Weights of a small mixture-of-experts language model, trained from scratch on English Wikipedia: 136M parameters, 1085M tokens.
Below are experts of layer 4 (counted from 0) of a mixture-of-experts language model. Rows are named router (the router's row for the expert), gate (a neuron's input weights, with its number), up (a neuron's input weights, with its number), down (a neuron's output weights, with its number) and show model dimensions 0-223. Each number is 500 + 40 x the weight over its row's rms, rounded and kept within 0 to 999. Numbers have three digits each.
After each expert's rows: a language model's description of what the expert responds to; "comes after" lists some tokens at least twice as common just before its tokens as in all text. This comes from a sample of Wikipedia text that the model never trained on. Tokens count by the router's weight.

# expert 57
router:526407489488512507471563435544495521468477477469518495539478518434491493496496499505539504463458452501462442481472478512462509470462510504518535493499569532422512558500507486471485460546496577513503440528511482529498494521493515470462501554446490573458430490560525456460506506534543528516528446519524499519593514559491476433451528510505497509471602537443556528555474455471564500473570464520486472471536448463491537515541545457505560508498542439463409602415440488531547471489459507510474479490471421555412449436561505490527467445441486562555576469530507495599575480465442470493515494465473565560500483469536564514466513544482524489460579505449525478448514512494466449571482
gate0:516529457498527459588533530525475557457498426465482490476481492491510510499535519514489546503470487530520473498522500517503511549520442493486453474528520480514503462447522475501503586442481451474497473525471500486527551497432473462511522458517537519487495523597529477468376519507432492486507500503504482520526474446402482587465585497473500411513530481532549524486379521557501494521515461478443538439551514487572470546504547467499569450502452527456549477435523568462526468519483535499546482411477482547444511424525498497464525535440516413558552425563469464463525441467515565454496418516504561455546485514512499476448530530443468517474538471495592525459542448461565452471498
up0:482456564487486489490466451511490469568553437483574521491450496522419474488498494460515439557518501457491519482509501514477451510525465475473478552414483437511464526486558491497596535498551546500536460449471487487492567418451499610511497531482479452518466485545425429521489548540432478508509490534521492454466448533489506539422516486526473522453494504454442473410535479591565496528527518501508476556498513479474540569490510481463517498446509540486478472532514415522468493540467454500475494496462471500463547580442497557518466463499482607530464551523503546491551490588474408486485503532436513465532547533466562513427581541540534500496472530460554473513507479470430549511411
down0:470520478465473516535470530547507506520466505507478418522485457479493420510487587480545472455496542573527499526446538431455510510545583490517521519454454524473477521493505405558541492579552514447484493518550481475439528479447523484477473511540543490546504475495552530439525540509508479436491510481559568481480523480564504501474518493523517468450544531572556480458532493511468586516518506492416541461519474471539495550529526494520526497473472484489490507455485523533511513517447449533466564444580516513396412499544499488557549481568544560531482516515423578500463542529528517507479548505540526483570558505486491383546470499514449522620457505406574510555514484473480524555543
What it handles: Capital letters right after an opening bracket or quote, as in PML(N), [Nuclear], "Top; also letters in chemical formulas.
comes after: " (", " \"", " C", "C", " c", "==="

# expert 30
router:516477448495560532456565460539513513450487466474456501515480504498455416512477439524570500471490461515538413468478534502488540526463497484538497466495481557438559541554517506412448453475466525538486431559468577508493475514489485509463491540431488502478445524509503481489479533544514521589511478515532507503544495570499518444462549535499502468472576458472565528554480505466528484515572518509487530459575497422485507505541550542542502571550496464435474568436458467529498493485440522506510510513425446525397466514547565530511460459499499505549554415517526575530499457467473532442523479464516602536467505501537589561494529515551537478409582530519530487516532534433443473530496
gate0:494437551449529496505530478565413528496491440545495491514510584454542480498480451488579559502529541547491553440575490527496596509451519470468545537495488517488459479474435467515535464525486486464490479527405498499570474540504534402517506526506558540552497438454557530530520521533400581505475501583477510489506492551509440595467505478474490503533485583501565587442480446499535578501513490450511484526465487479461455514539540427532502494479523460435512526587541475499488519499467427484479444453487537492494496514467514488495434387478449496485419540515503512513529459547509468479431506514525529551509470479558499550533484489453472503477467500507472604521536519471461510528539
up0:490495513477555447512475491523515484474490535449519487504404541473435435522523523443504515511460462535558527492497558539486543490549519545551511462534494543567495456535557495487513525564476461443462552467510508428457508450444458544507427521452479432445523534530413486452524598489628519463535515523569468449456525430553491495505455519414501510496509463487444415509481579558452486500492499462517487488487537491545471474418504492466525540531485548576454512451481460541487551433450494562487527473433543471485435529474460563553503469542583486552496478517530466501539467472468507547494513483477481486484561576452518501437480511481525518529474573485476472526432504518513540579469
down0:573409538496460440524494446512437457456567476543477536457479488497499498459502511572469517527499448485532567414499504507465513594451513459508500516509542574500519512507495517567470445524419550475525554559500497552523489441516459500454486484487531481497460533543509448506506479509563465462452501517472508520460465476503530514436483513519479549588487438478443529530561468550524459445535476417450437496492486462477468375430483466497544498508471485473463464494479514462542471546581530527478460555431437461492446496457499450484448487502542439572511424463526513513481512488509519539514477459467593464458515410542497513478484503533493483522555447586496560506521407516484497572501
What it handles: Pieces ending names and words, chiefly th in ordinals and surnames (12th, Berth), plus ourt, ft, rd, and George, Church.
comes after: " G", "G", "ul", "er", " Cl", " C"

# expert 42
router:537437477458555527482573435536548542440489465543484515593511499460412507449505475520515533461502449483456474471453510564461514494468470539522510492462523538448520556476487482491480459546445550513515432513485480545494490502479499508485509535428514528503469506582544480461493526548558508546549445554531474549602498543505487438476463559475462511480547530459539489560466504508513461501550508524565466503555461484474512495506581463498528493524516489456478564450404481557491495455463487481485459530430449541401424485545527471506499446525495550562568440549463552545548447442417489446524481464471562586465484483509551533455513533524506540457551514441579474468539542496471487547480
gate0:607530423493465507455476505562561493466532487525525488528484524481512533536481544524492494539522437506521512466537534504496534475527468507544447477489520551524468533537363537459602490507469454513476483479542556524489498548457487545497488448423451493496543546520471448489500492496546462498554499512585501537459495492483544470500538466487466491435583511536473474496461525418581485504477458478394482509522503488449520546451483527549546503434537521477589495515484573519521530432471510491430548501524518427486478499507502448513436458448502438528584542519464547555500443477536481536436465467582595541548496476604538551537444508487493533444500434497524515510469474501493500546472
up0:550551496451530523500520437573478514517509534486536507500456502504528517480475519568480462490463515483465482448510510530493459546470572520434467542469482544510493551562543489492437571437619493596480515449562514520538370500457460514423492516411565482516523500465530517524536459547444486481508509426471574488536483535538473536541472535490547474499550504481517487525552495472470475498527523526524506469488545476566469473479457426481565535545478502554462521535558512492555494522428471467488514466509552497473482486495478522499465408557566510499490518473478498520495533585495477533517481525500417492485579465525515524391543485451484522532587560588455534514477474484478605464478
down0:513500466512513516516544427530473494559504499532506450620558453444477417514474527534505550500569508475546486469506527487550434525523507440436521471510508528547499499521485528509491452494484474538514486488505499552426494515482487508540510535496510420464542484471478566475603425544466561573499555440458546498481439442540424480584520465518508580473435570438531500508443453479502505537484502532558530504455553565490476385522469474460449457587501518500544464392511484530466482478502453547515484476510488475467462537530496506510500489538503524564459533513438432507550476560447487500528451555485532485500529525440570474421483500515494535571445455506546516526488502493473480508422
What it handles: The piece out in bouts and Turnout, word pieces like ach, ü, ö, and ear, this, plus paragraph line breaks.
comes after: "\n", "b", " is", " b", " ch", " through"

# expert 54
router:485430495459505510516566419520530478446525494491492529582493512491438491453485445544500505491476447450494480457474549556415513485481506543552541503486511540473511561473528472475516439512502537498493462556476495460515524526463477497484511502416477553469453542555542481543508534548516513519555456506515491532542513533490468438497530575487480484475517524431508529539460453496503487497505434547507550472546481508518521512538523494505542505494558436459478617429487473537563471466416467476464478486457432527421462502533506522512437439455505564531580465605463540546580492412477494469496516454511600567442462502520521555444522567524482504424511546478541468441540501415467442545486
gate0:481432522531566492547480493559534504482420475546547498516421575464530510544463457509504566509526514496456433570527446527495452563521484509478533460550517464475565545463546491475529492445450461525482463555548403489516579468471467508486585515512611476393499477513489524531443396503494559552495503512508471486499503443433524472502526548452546487537460532418580511483464470515523513545487507469531515471562505455483549522548539527486497519497496518456564454476541484465494500521529535474516419533518525543509517462515566455475495526487439444480455449414490445537475545474528447467548522479511511516493488487408478438570456511421469467480506477424535469487536541504526452479502
up0:508563423457528536477529505462459543428584524423490477522576459523455459439576568482490435461419477514542587471488571492513549412495535509511477570437508499569407460492470515534497505557558553478549503502440579524517457487511543513489460523513454521596477526460495480443539589476557470488502496459524523501518481564564457540498471425524445503443547431556431460525544503471503492456506463516503522492443490519473466469483486492515485483538515520530445544514439484544490504487485505527531511477464476476507478513531435563540525454544543512558549533592528516449507456484466531505488490434527446468466498513535539535440535479515503540527508527581495550494487492521457510582497
down0:473499509533534541437518433513536488532453397504567539508516489472574519512470506507579521484568509533491524426482558497554498529450517508547458503489480518486535566492510490499513515504511511516454571492470471475512498498538533493522519527577495463517489474525487450475456499472500584463499467515540508498582483435527458511516466490476514516519472541483502503555505561537487479488488513515497513471527506514440484469458554516494547498484498521515473469596476522533320506500493509545493533500487508491448469543540571562523448507546515469543503571480502489479588502560428604515531501515557536581515455547480407531522535407540459456535472511558445491503515420516424449483370
What it handles: Single digit tokens inside years, dates, statistics, model numbers and formulas, as in 2005, 191.652, M_2, EDIL3.
comes after: " 200", " 18", "8", "2", " 199", " 4"

# expert 56
router:503465467492543532516577429551495519408476476440534478550520526424468494464503456525499490461487445516513430471484478541466486485456472537455521488474569524457486611519525486490513463511462609515517444568480497499516516514493460521522497500436524516461484534492501444543449548540558491578535500533534517540616428532478464482463522523497455476478555479457518552568518489446504486512514446516484535469516433459478555477517516516541563524537504503471499588502455478562508463448399480467477504473465465563385467434551525460500467461508462539523561487511500530550534499480476507493484525486539574529470499472520535555483516550453463485427583471494541436462514550467459431555443
gate0:553558463477559477525533472524515495417509529587556509492513588547483512442482498512571482424501470516536479495552431500501502479503573588452470449520563440512502469483510501529542525468538496500599532523546495513490513525446456531545537557465500551580484466499502444498493508537507536453589493460424504511512527519489446509410482537549555487485522588561543557547554450631508535502518418514551484460517525493453502550499486487456466497462482469394534461467475521539553511556479525534439459538480478511559549460477530548546445484438494457442486557515533470501425463463469552500469449456496568534480475497505476440512501486492468521474482522543499481472526464512473518501536
up0:510497581482539541475475472474448467491535524469479506500475455521520428445519466477532518562514484539481468401417457424499500484454497428489489488425455531516504531521495505496467503490442458535475560461490535396523517475546540430459521494459517505438475533500551528470465458485532479485487456515528502420489482513491500553471487373486481451506469545506443466443491507505536537454473546536563400507468500563491498426491468464431444458572530466543508464520500563548478453502552508466497518582512519493480505485503536460546544469469398491523460496471487485495497529485448586530532514571463475532509577446524467439476458562544513512449539466575423527503530464493597516468514
down0:530533489501482549513431520494502469528619486527518451506476505442475522429567476487481519575629493503506483441442472498519488480526426428498457519414495495438558491522470476480516481438484472501544508495543490505509520484540443489510511519452467526445550510464542481513483459472451550524479516486458393496490547468579441466460517504457480536498453508508527482457560433476490566469494451500537440505422545432482528454476460435476454540496512448465434481532487485557475501475439480562482511496510565542468488451542518461551490520545514431465485478437514527391514560476452569508479474402524502478479513449515460520467477501460498549551499429424522568545486501445472497490452
What it handles: Slashes, semicolons and pipes in tables and fractions like W/I or 1/2, plus endings such as ington and raw non-Latin bytes.
comes after: "w", " W", "l", "aw", "ash", "W"

# expert 26
router:555446462483546531497571449560534547462497474470487516565480525442448474472489464523541495434459442499470483460438518556448505488450502555537510506504547541435509562496511467459476437546453554545524448555473489496517498521530530464442480545436490514490451518532525470491532542546529518563550463539538493529564491536467470437448524551512480488461564511447558490548480471494546451483546456542543480471559441456494546480534547455524541541515549453470456554449441442565540468472436507483479490459469450558440451435556534485536450453464490557555565444564500535547559488460459465509519489436518556574437479473527538546488508548535530524441563501473522489436535526465481466553468
gate0:530488512520555435498492457599455442457503387528549506596450498467469454483450561527520389505535442532425440482420548523445553571464513474462476495502532534491519540484485547463523448474477532576525482526525564561526470527489491507460505472431506536488442477539531466542477522528476470538515415607525507522488434554522520467498526573541518404498487535487555434598496522467497454586497484505484512484519471444511497497487502517477509406538480538505477504442494530569492535493425473474465470581481497507449441469517474457519472487505500524491555492523494461613524520479483426511489489488503512522504509510502554466520489548520478494475559533431505512462543497488520464519488
up0:492528529454528531507545475531468475490549486473528494543539479543401535483489457495593476478502515465486471442488491488486525518395500487444544497425522476547576574475549474450539495459488606419409491498563452477576471518565517482472497479417542471512521550516536439512454516563547561475476545541480522557478556452462519501441465525462492524511505549494524486611490498536515531517517541521441441574560507526513497500500484469540440530541466457456466498490524462481527443448471438449528505454549503513511461524582492438499522441496446444436504520515523493527547525530495493446574512520551487502496538522464513539477499514534552463493498512480497499509512489573530400613477
down0:480535479436462481494526478522491518459554515545559475501507480505460492589523570487517456508484473495491471472448480495444415487512525456532525486460445552440514466404541502471518487452435446538550437511499480524502506507489452489499520466451581533419456534480512462492520490561521505511449514471443562497502542480517497502509526534485537498552541515563545474550528535441570581599525481471479542504551510464515471600461462586488417593527482528526475483438510531532555485468485482509533492514479595461489428520508483416523455486478496483524592450481543498427489512533504446530464530531499529597558575463551540422447543531513508499533501467514524479456453525512495564523548
What it handles: The word show in reality or television show, plus verbs like perform, play, kill, have, and line breaks after headings.
comes after: " |", " ==", "==", " =", " ===", " during"

# expert 41
router:526427476475564510475548454537489548423488463462508529552501512446419451473477481517532452435460426526467506460480510527451528459459477501528529483504522554445493551448513480446491455522463552527523454559504519534494496523514534486454451521428502559519452530541523487521541537568558535566552465536514512535587488523457475461456517549516490495473562517473542505572467507494544478487535463553542489488543422449481546514556553466527556496503596463464456567417455453539572472447441487486478521472447468554416467464517508496533485486468489555542552429565470546549531485430451483475475472431503553531459494468476552570449516556522486508459577505459524484465524528459481450528480
gate0:593434513426459515462498497460521513504557475554478471531509532541517459490445532500444506449515526543471518528436499493519579635465535434509568520532523466516520524474465514479497528486546520537476480469534450551479420514492575513495525476481545522493460506507528496566500463492502501596523513544526582474584484500498499498479493570524471540554490521517527490552428511516507511545494569519434452483485502507468446549536489551502513476462467459447481467545472482501510473533487644541527485507562497491509430493501448494570509541588502524464495415603527495502421462554549430502555409469466479499493495468519512555457466519587508471523497519441466497489579505523504494494475
up0:622497506442451505402512516493510508483529471647486463523464546525502496528447499512467521423500462520519509475471515455512619533499523437476510530509480476501492536474459596492486562482527464491487517541522473545464473522485473503514493515492484548438485516456502520511528484456532498479475582518471506473559501495474505484514463610538467499444548520480484526461439523536525461439499540457394479513491525538490406553486521557497488470495505549575532495593496495477554459520507531457482522408518499545503438478490478453576533532520511508511506424590452547477495442511508455515519492436502495477507522497543543599439495518591511481472564468444475527529520503539555563482495
down0:448477492437549481521424548505489521526480571434501520477555466406492481469522493393522489453553516483449539560498465549503489454527465471431519508523496520533547461509491530546490471415523487482468518538490526557449466598520508535478460461572562504541461590428501463555492485518470477568530521420545523489487538502553459500497484464523489482485505569549507503513478443479544489517425457546526407496454542559532492450563438551485422411525512502437464454473530536482545517562516478484443537558499485483433512486450524498496517529503491483463456501498475472428416557520460533460501504544491471457530531525532491442450489565496478484525475534500457485447465474431531458501591
What it handles: Standalone small digits 0, 1, 2 in table cells, scores, statistics and coordinate decimals, such as "0.1", "1.4978°W", "Career titles: 1".
comes after: " |", "°", ";", "|", "°N", ","

# expert 13
router:545446477439511543467535453547465514433511499458495529584472540480477514508486496544523465407451451514455502490464492568504506504452488522534521462537570579467478580497546503460483459531499565472511428567481495498473534513450501505480513544481470534478427522542520495489511575557507485548525437548506458486531508483471477485440518553537495513457543508468516499584541508522529468468553479538518515476577434442483516505523555481524548504496510474458484588411494451529537513443404495471505450462440484579452481422562474499486448402464490524556613474535488515579572460479444493513527458473506553526490522497475563521463494568498503496477573505474544453463506535503480443558462
gate0:486501576488470518463518525484483487530471446512508536476499448521466512463539496419525504524511493451469482525520470501557477487535522529464542482430426503505572541493498391422463558484502555499532583481549526481516519542507477496495421470500413550436489466509520454445446511523429520531515434492406553488506484495487672481560491581507487559551521468420469581459515503519448479427473470496500512462559525493507555452504609510524526493472514543511489505505516534502486428500542536525516537483518532539478466531522492555546484525510492466586520454467501496519493524463509446534472529532467549574493498493533519554454512559582516466443528430473524551467478563523459519499476
up0:461586511468472549448451503471497495491510488477531522509580579498546474518527523471515503458533477548486527530433499470478468457466468479464501570423443574521519531545501484517459512504519541482478471507502518443453501539499497485472440493535449537448504467445531535431523466503472446560468409507473505492508516492491483474548465503513453511507497443426488448493504487517503501479424541583544564413477500514595564457572480544500394482474516482502465524534534502510519487598487520508506506450527505429478542460487539532469489551496480480516565538444471582485451498454432529622497514526501529528512571536459504499513479575471486450405472501607458533520466546523473534413515
down0:594576505561542528447411513469503492539493472516579531498480484591537496517489474410506450497536460434548486573512491529488494535507540511435461532594554474497491545437497553494462563447553485473518494525460536499558591474436460500509571492547549472479525497538478476533490476453513501436506480481511471457478484484489461501497508479566539486459544459489481452512444535513534397520540520473493459453450461465471478518447532533535464564450477520508523553436560570490585512503547495444560505515471554474464557509464498473452419515550464494518547485503486514505498481473451471525567467540495496460487558514561502445505470531478443521559566454554412522450528491526462419486511
What it handles: Single capital letters and capital pairs inside all-caps abbreviations and names, like NFL, KPA, AR, MPC, DCC.
comes after: "S", "I", "E", "A", "O", " N"

# expert 1
router:507522468493524534496557451570529543485516444433483504542534481500447468473541514560537474438489474493458533437512522523396514478432471510530549529510532564437484565499497457483466474486499513539563462545413455567501466456498513452448543525447499498516414502508501467499491522493519532527509445502526515551571487534443468425500521546509477465462560510448555455519557482466550521552533458472511488472540476447459531517521566433519556529514531456449443597490487452545497524458492481511457447482478478546444470481572545504486502463485437553576589471546489451561533488469480458522536531425507542522497535499509647537485528497542538523485564499465537522470546510436457441492484
gate0:498477397478510473523541426451476555493485476519485477524458441434462505493483472432479438510374483493522510491511469485468471488395538539524555437534549460465497571487512504525502439564479657476460476499475528523508531541573443490484533461470569527505537488480470425496588533542478493516571470603516446562478540505487491500503479526541518586516477516478527489526512512551554495467508434490467527448512477518498482476498509490472507529507557462499563540478476468614497470486498502511455483522515538522527497447486507504524480535453421448536531533501443514450512470505505536533466482422561490543439537423468503556550517531556521532476519517486574498499515515549507424545465
up0:493502423492505458523530471483470533490510437471457497531477462450442488455482545485480441488386509452560514490553507455466473428464484456525563454535525489500488554483539479577503468588460567464481543444480533549509559472591447520485549452529560490517557479399467442532546546470506542455548442577493512530484534527492517501549455566535574534519500488500536480503531484515536513457477474470515548502470479542480494461467493456514491531542548551459545470504529470589461496489524488511463449503518494533529533441540499496459460590478468434560489523475478448481476476486505510519447515479480450480457551433461486571544531486573557508516421466494552556495458496600509434562445
down0:444517460514484542528485538516460459478498471399460425518539438522472502524550492484535456444567519576520438497506468445457494484576448479469534555524559379495482452530524497437489549484534504521461460419499466540466540501524450538424475484487512469481478468551520559447561546546532466601574497518445466527517495466490457489488562530530480560530522538563504525517474516507476498546507457548494508543556453475457485483476551545473494466560462526456502512483467506476496498564394481516472540492574453482485559513486508470470424526543438474484439503475537542410483520496558487448513574596545490469505486470421532485502531486425486503499483557518498534499474461485560479547454
What it handles: Short word-start pieces beginning longer words, especially un/Un prefixes and pieces like ep, ric, ch, trans, as in transepts, unmanned, Schedule.
comes after: " the", " Sc", " T", " sc", " count", " inv"

# expert 20
router:537451457472551546474498428508511505437538488478472500590475546446505478498498446490514526467486403523509461436513538592489491513480540509477540469502537568508506565527492444442476415487452548495549493544482478540513460536512526494446502499429472564496452497509479462454552536510531460563559468563537500537607504525474482507538521559477478468499589487479529535591494488510554502489550443536506538448541440461492547488507538485518518504519528461479463591446487467592514504486494509455500497504447412520421448445577505530509484504445488494604513479574495500506552491451498476501523480395532577500440474482516576562446553534508507484460548468468521526479522511486512446488487
gate0:472480478498440523488515477503562504482478507566498471519567575448509511532524538487493518438426466541493518528454492506469465515509487499516521522551480507486501462524472455483548500506547480490544493528508485399538497458469495539467470524512561599541492407539515494573530473528485444463481511470549559445468434503524429498481516501469525481491538519532573490540393471513499520455451530517492479521507532485413533487495483520630473466491532587477511462549437551490559546529499538438475371471526496451536468482543542444486457450431544557402518418537527527575488471562486468447484477432490472506538476434510570559521440496486518506485559494514496541475538566503499503476490
up0:485494530493533505493500527522450513496540503459516524514428446514475525480524537550525501590531550476532488479555469496501474525481493499482441516454506494479500539472524524528513476509471521507496482500500473539423539551552463520493547497450447390485531561481482480499516483463429570532475518478513462592499538477450570495449484470490468509523445482449492488456567545460500493637556464475487506541538476513523523543497494450445519522469510448473491500508562458507486470464454388497534574571483477488467559500438486534576452522543409502591503591500436464467515525478550507554567443571473516523493482565555409468511559556480504521498422454494531433549442448517519535556485
down0:548475450528522448481469451538421518525452488549499512476505444439526426475583530532528518489543477537525455560447432427508528485439504540512522487472501433506528583490509465471471531487595466517519520517588484551559523561584443465555612436499493484505518409457454536525530488501471487486493446466445500501416556541516443493561518525541432477517496510438425471497448477533523434478520508513509601493490478482500474485559472516485509527493446410528489485416447550432504487515527584469478474466489470484493486434498504471510527461530476482453477477491514542486537458581504562471434484533496547509569540446526519489448521516513581512511496478513485484541524467529526465505538
What it handles: Pipe characters separating cells in wiki tables of results, elections, tracklists and species lists, including the pipe opening a row.
comes after: "\n", ")", "\"", "a", "s", "ia"

# expert 40
router:553457473495555564453584420535500512450526437493478485548464481463498506517460464505562527542470412516475448507504479574453516502496547518543469491483543557445489523486466483484479420484502493494548433516500479517500483522498528454490521572481512523547443490516559480443524554551544529549512465510510468527540501552471490498480520544550467475485581498520497476512510519478563489510517479501524481482580418480484512485544539454492554547471550470439434586484485501570521498454420459479485483486456450510426388394512489549481473450447516550552516529555483503541549463468409476520546479425496533518478549466530572561499546549545546533429562535444529500507584499541457501489478
gate0:467521456505461464455379507480474493499570504574479534480561524483506495436440548539426486535557458465485553449518529528539445482416492480458495487506592519487504473597558507507598474513499442527468505492511532541538559424513494542477466510533480491506422463521505525508491530522488480558466505504478521491506537523509568448529529475558459549473465549537468478481488455492544603497494449542569419497509454500416493452471492567528490462533554412460496472463526514504577507576532490473472531523487490404535454502539525530457547497457433480474491523451458552438578576467499548461476534571454475548487494466527504445545463489497475446510500524509513465503517492511493514547434
up0:465485516488566492485525506496479540433537455502522528493481483492501542447448488523460467555477492478533462502488501523506615449482484568558502561529528449543467502538566528516551508592453527420477463460480523610378381487535441550514479462487500516541491530531528488526514464459467446528498436486487524487456513470540499513494450516515484523537552563496496508460530503493588508500549518445548494530503534567558472508440451588485515521438493614478545504526557471517525459549479487508552540500490517445528501465421525517496486494496467468516518521511420468459435587453507472533518518509574484436521520487556500439534473490495451547489485372468483468482521506482481465542484
down0:470496462442545463429539485512537483536516507453470446488485542506511556493547511458501578561519550495576473513468429507482541437505475540480472502455502569522499428449476561455501525508503446472498530527511576508589489512476429458499596506481459518408464488539523481501491517456505544498546503428525469556525479465512496500464540496521485493486509477446402513574494511453486446470408487534501482500522508470486446495581477494482490512519442522475539520473527477545514596429525447486514445472502524491451511423458485539521581512508507493489442450521553500466500490516509523528529474522476581513433436547445546436448474521497506518431516553435574465581581457485411454447491
What it handles: Prepositions on, from, at, by, with, during, against, between, usually after a verb and before the or a.
comes after: "ed", "s", "ated", "ing", " based", "ation"

# expert 12
router:566450475479575539466538397509499530427518445472485504627479518400471477474521474523476473438480427495471481464501520560468503507510485520514562494507576510442511548518473489437481443500504553520550465562474485512505532512528508478476506549415490566468427535488540444484548513515542513544509462493483483522582481534462475466448490549497499523495530519465567523568480497479594508479553487515473492476600486443508484478543523505518529514506510445507450569506518441528503450443473520478473498462424443518423448487541537502549448438465478537609569494513452535493559472460427467498502474478530562513462483459526582522501545566512509524426504522452492481491528541498473450515458
gate0:435472521518531505521491533496390535457500493463523529519589498477479564477484511390513495537562547473508553505470503511512497516487514450442516517487592501481495443464484499496577465504498498480352473496501492452462492492430481476463569509526456481553486456522452500606505544513503435523481576524468520540509532525503559451531506433596535496515509488446445472461606489429426477504523462457504439455500508523528520545514488540511505489533515431444520527472510553467446489515502527480514521460503452550501451503492486502505464467500551514487437483493523508484533521447488521580462534446479407480396447536457510481410495533488475428489509451502500498498529559434437545517538
up0:536583471485450538496496468524534494513475505551407499492442441511509483513446498588501522438452482469492522513560559474507565446486549570588514517492411469523450525517491526527390513507459548512634498524540483516561502478540565512519485513483578534477495499491536511455506499495493532508549392506536476475500427505590453481475480542424408511468544466584525468529404510513571511484429489510478543549483466520449473486472536537518474450503525554569476508499502422494507524489473479531484442556500532498530495485530554484483566553523459489503569489534461523513508495525533467437520444496531554516579510487504512533548497466536554518534500550494454501533429453548517476517485
down0:442525523557465392508605600550448575547543441536499504454555563595554594524455508495569529486481506471485475476560516512465487490594600552518518496540512501461424508596538513486531486507522505502511443512483449459514459481509516531449524465540497532552486448561425528556493494564589494470482500509494480457483554517479499464546563435478443445519452504545482435477420505537475488495491496494464440474511481495559499452483528556576455499492511512520460549546533475416518529532503455459472553469562501509458485521511537453474488493518513513542490517525561573537472485549457531535537563463470511479461491440539480515449463527483477462519546469501495495507503533496492545535475
What it handles: Line-break characters, above all the blank line between paragraphs, list items, table rows and section headings.
comes after: "\n", " |", ".", "==", " ==", "==="

# expert 6
router:498413444489568567464519426574559520420505516529521526512477509384433468471465474473561519456471482492511483478484496558477497475467512544518536485509551551446510557468520453466483411508501563477471485544443516508538479486487532457428481513435505547531482513539513478504524518538542537551561458563556485511598460496478495457461484516520483490478530506490525550562528505480622468456528475530506494522570406514486505496528579497537527507508543423456455548476472460527521482465438550474470505470457511509412460476505526484537491519504501528539577458570447491534537466514424480503547457493524613556478485478511592569461526534515504505448522529445529518451491536506470484507467
gate0:532464464501528579559503412512487560512490476511514513543510583479440533478453451512494485503414491495459526492504564522441561497475451538528471523495528479493557565495527452517503434464456434537523449514456535482523555589507383496482549479480512476487476509485502439479492526522519484533485473551546507510504537487489494490532542582519471495436519488421516462528518426501523510480534510455568479505549500435561502471554484478496549467606554555526553529420479469545535619489421504517536431507471516492463481440491456537474457487510480457506555486492437480532537487488504465519453534448489443414446477470492524446570459468492523453539537534529526426527519581467480511520422
up0:564539513504443463499520535455472486518441473510472509510468532539525436505528496572494515441568441547475457487489501510490472489512519532503447490480527529512484508570429510468498531536475575528481512496564433487452491498509553477523465523466455523450469506521432565514492530563464546560506488467451519447498505519465475467431578428466505494524541537523525480533478544471463453482475468515481550460540468436491502539444457532521471544395483484481460526512494432567474459485485411474401536531502461494471478563541542460460497470440540468548567496533576580513534532459525590495522485493510595605477504516474540616453517583556548501490558484441475472523518482468535444512498
down0:495478481434521562514488537511571505562435551442530457479531446448517548495543502491493489538524559460514471517497480526476473455569502534508494509472436465550529426543504519565481461503505514442519495510546395467522485521534581431475441512530457528492543577500505411525488421501496470482472547487516396469534539422523443534498529534502512486443538497515537483525459408477464430504486521472512413565516416531485483532480529435461477509472494481448544511508477476445477503557433493497536506498532493539519508495411488534477483543452450467474450429475557442521485480438563506484481469499506514596503511530417419597547519536467445486517547532529477553473498450479494485518540
What it handles: Articles a and an after is, was, as, with, plus counting words such as one, two, several, each, all, any.
comes after: " is", " as", " with", " was", " in", " of"

# expert 32
router:547441469466543531473562443554516548452495450472482521561466535444436471468485458517543480449461445501465478458457519549445510486445496545538530485495549550446520560479503466458477451541456564533522445551476477503512499517507518473456493538441494528476440524546529463472519543568533508558556464555536486536565477526465470443454518543502476477471561536448551502550487479489533469500551463538526482458557437452508552484531548475536555523516564460460457569452442460561544479463434494476480485459446452537433442452546532498535459446480482559564575445552485533561555491451446466506504490438509557560452495476504553547467525553527544506446562516459527464467528538451464466546458
gate0:518473485489587526474526378502496520401461499483499570589466505432441416456495462511529502456448436492433487478464528557404481518516477530454515479543492494481516549507445510446541466459484497478558499531530504515536443497486555478464444563450486571496422463499501458515545488511531531525530490537495529514503460468479560484467474520492517525495553483436545511507475466489567548478533392518493533482518428470512508534444507507538562538519519443468462535467476481479478485463489497521519467462442498431495419464514537489488463469465501517541560487559444520570548508480430493454501489519540578507465455449493535564544479542543560504452555499484530543435493591549424491563462
up0:439495531479475537529483476511536538488467465512439477469515514459466453476543516478500502418523497413469533541528546530540402464496475554554535515487485564496523459520482446455426465512471529547474463571550557437457508552503498545482612471426571523469512564498516465470491530532524499588474476478527467502498532437459449483489497529410482558486509560534498499523478475541462482504503530449511527442528443461525478463566541471406539464520527526515461549477498430548482477472475523479554487542417517492449485520536518636472541495530544499565481530427508518437521565524473513485525468483515460450504480492464529485507459495462388463506538476468502409521542504478492426531457
down0:513519497474511463507528483507543490494454531463532493419573505461509469438475485455479520474498506499451474542514421520416471546496480473585458533498543566499423540493552445549503547471556473427517483498517501492537475521494449526468540571525487527458371543450488493461442487502521432452519521454489484582532486523517499535433594501486499480471496511449472519480553469463410485463475432521576513460479482497546495514493487473500484518487492480522454503483562538480495578477492509489567511461535542503524545523500565469509513614459542394510594511554489535515588486524516515545530441545443553595498505481560517497467439525494534493466482545460542448577519461501512485551542
What it handles: Lowercase or capital word-start pieces such as bel, ass, ch, al, sl, St, Th, and numbers in table cells.
comes after: " |", " in", " to", " a", " from", " 3"